{"d_model": 448, "n_experts": 64, "d_shared_expert": 576, "balance_loss": 0.00456, "norm": "rmsnorm", "optimizer": "muon_variant", "seq_len": 1024, "train_tokens": 434900000, "steps": 3319}
Below are experts of layer 3 (counted from 0) of a mixture-of-experts language model. Rows are named router (the router's row for the expert), up (a neuron's input weights, with its number) and show model dimensions 64-127. Each number is 128 + 32 x the weight over its row's rms, rounded and kept within 0 to 255. Numbers have three digits each.
After each expert's rows: "gets" lists some tokens that make up at least twice as much of what it gets as of all text. This comes from a sample of Wikipedia text that the model never trained on. Tokens count by the router's weight.

# expert 47
router:085111148138066134113110155102119135098091100086086151102096155130146128095135150179146160197033161152118127076090130148109131102130123093124161152154207155184122180072149102147169165080127120
up0:127124121139108149171156148069085154115119104081166146160158100153123073140115152157176147134127129181110103101157119090127103103149113080190164153096146162140174063162114161122108165109092092
gets: "ting ", "ing ", "ov", "of ", "als ", "ers"

# expert 14
router:129099129131099116167109129131169081153104124121123150171207101091118146126135120132117146102105193186114148144159152124150146110094161121079092119147122102160128190150103130175121086153098159
up6:137162068090088145129066106143136116131145146148129128160173103133154137109118149135076104143153160114136149193128118112130141182124139071122161070199085140049152142145137094094109105187145163
gets: "as ", "with ", "is ", "has ", "are ", "have "

# expert 4
router:139131136126153101115116093090078104159094130084099075099091097129169063109142109159106166179175127119112069087101127158138169138173178073140107112173136155135096160180146155135091152122127094
up0:104142144105096138148147147083216205166160113167085156165167146181107090108184116129147198085179109116145127120092092114127132179154108109101134135100094152137147158135126119144114159133145097
gets: "1", "2", "3", "0", "4", "6"

# expert 19
router:130122096094129075146134057193149082163147082146202094097140132090136082112179208129144123113094143134070078120128097147124170148067103063075158147131108155089135082146132131123104057154151120
up6:129087110114049141131145125111176123162107144115172108161105133095087134099105154167171170101083170132113137147113101097106129120107173137069117070061156176242085106124079065135181141176148121
gets: "\n", "- ", "\n\n", "Location ", "classification", "information"

# expert 5
router:149049110128106189144166127104162127114226140124162062092076159090090109130107057150155093207146117131107165132031079137112141142136130190142072122126161129128108150129146099134172116136077090
up0:199166144195108132154110124158142170122157135121122146107179103120138079133167157136151119086152119096075107124152117174146147125116125153151132139069082114174108124167131148110172109118107089
gets: "U", "O", "I", "E", "K", "C"

# expert 56
router:152142149141110133126168119122147115178078119159155164100154104101106147102116120134101103118093097120102138179146133181097140103096169145220137180160125133142121094104132177137126178107116118
up0:161165104151110068135127109097132109178138110117120123043101187124228090078138091164112169172132079180186125134163072126110068174128160136138175120143103124088133138089142116088091105040181118
gets: "; ", "| ", "); ", "—; ", "\n  ", "\"; "

# expert 20
router:123064072156135137097184103151141094120134132131147122147139177086094134134136079106097094127107171141133106171126143087111149101150120140091178163095130157114197177145079012132148106138139136
up6:084108044159133148098167161175164138147095082133111138066125141131112150115130094143096135152108091254160124127139121180139158138104096160118175086125120115122194087119145126088164113148163160
gets: "- ", "\n\n", "\n", "• ", ": ", "is "

# expert 57
router:122153152116163151084117105156062121128173160105100123074149103180156139101142180108120070102161168051099109159158123138199118179166157130147118170152109152094091127162117092119082150117150121
up0:136123122085172076109210086146134129104135120157060183126131167137136124148155146105100167130122105117176168119091174165069106202115114136095110155139132080129131104067106116079140135161116096
gets: "re", "No", "under", "2", "8", "1"

# expert 48
router:134090111146075095102140169079152065158147150110109106139125155107105135075121122117113162075142100139126191144085145127089088127089165137081226114137128143157168093162125140115089097090188091
up0:153154125146128128174212145119129108103156075133115080111136113146158105175122154096121161107123091157157141112146184162098104114144086051119108175133113094118125067124132106156146146105128115
gets: "o ", "al ", "y ", "e ", "i ", "u "

# expert 1
router:149091155105157087123158154082140136146176072136132167169184107101101164110119112105125157154115177126080123177094178123093140084115106112185118082126160142171095169183054143155215162130150108
up0:195113147123206130149193113062128159107151150109153124139119125145109092085117154138115092105064124123144079121108131147106113151109087138204109118088150091184118109123083148144061173088141080
gets: "| ", "; ", "|---|---|---|---|---|", "|---|---|---|", "|---|---|---|---|---|---|", "|---|---|---|---|"

# expert 42
router:088175129100180131143144115181118095131156122111193141146115084136167186097147138140144119083120119084120066158249199167118122140075102115129142187142100088095138127126121153191120088137137159
up6:170160123100091130083102121138178096127120104117186150084156148173104110156155122110141164087160089122117117116134141136055158130126138050127143194091134127120127161120115128149124182134087156
gets: "D", "m", "C", "d", "S", "M"

# expert 28
router:149164097130106102130075087150181197183125068129119116125100120122166198109121128080116088192096088115099130118140120068158153154165111130056115103144131142165081129099174113065134124120156112
up0:141089115066115131074083107152135141120167109093161150140103106088124093147150133170154111164102156123093168121164156122084140080153134204115192122123094161142102090123193087107134159113092090
gets: "ed ", "ate ", "ing ", "ent ", "them ", "ated "

# expert 36
router:130115143139054123074092059118128143176119103132090141075132132118152134153149096116163110195097136147147121160086140089163119136076139191103115054159083120112078216084150137087192146137158169
up0:143106131139102147150087157100125092113165158151101125160158110161154121136120170130181186189196143116089154155079114051100149163141084074088155092067108117156120129102182151055136102078179129
gets: "of ", "|", "ing ", "ated ", "ation ", "ted "

# expert 26
router:150102202149113152117132143075104137126179110140133194128121152142125153107110165130183090087133150119173096125089112151168077096106100101134162121064160121128081171104146146179164085156116177
up6:154068112090108123123057163123118125135092082159149073158162143204174166091126111112143107138106117125103163141169120154169103114094156118167152189138227119099097149140147116115122090097153130
gets: "\n", "\n\n", "- ", ". ", ": ", ".\" "

# expert 53
router:142123095174100119149167149145100075104132086168115157107165087176127151095166140076137122084153156091178119123158149120127150067120146128134155198125094108090123193116108145171118091130115100
up6:135104187070111176126104132095183153076138206165157147127128121077121110114127082104151155155177113117116130151087198081108156146128103161076175144128103113039084146160165119107164113098125178
gets: "be ", "not ", "more ", "also ", "un", "are "

# expert 40
router:156163150055097112113117129145160122158146108083105125138134077109113181138142151157130072046133133078162109069142088165115151120090170175105125153038101169149126137131124161102137141087132068
up0:122146172133125153089120135121144129148146116131144100129140133204169107105152116162200099142167021147101101160127139082131091097114140172156113063107148108058160140071088153126159090161119079
gets: "was ", "were ", "is ", "at ", "had ", "been "

# expert 38
router:119172106173114151146175131114155148175121111156142155112181197101186109116111176069121164094073120067198089143162141099127093136083154154140196176136100126155201128125148150096137081143123084
up0:153165121154161130118148144121167137137149092092095156117125126141124133139170180097153180123111138124076102084164146140096158134130110129156153110099162115153087136091082172120175098160120154
gets: "the ", "The ", "his ", "their ", "its ", "American "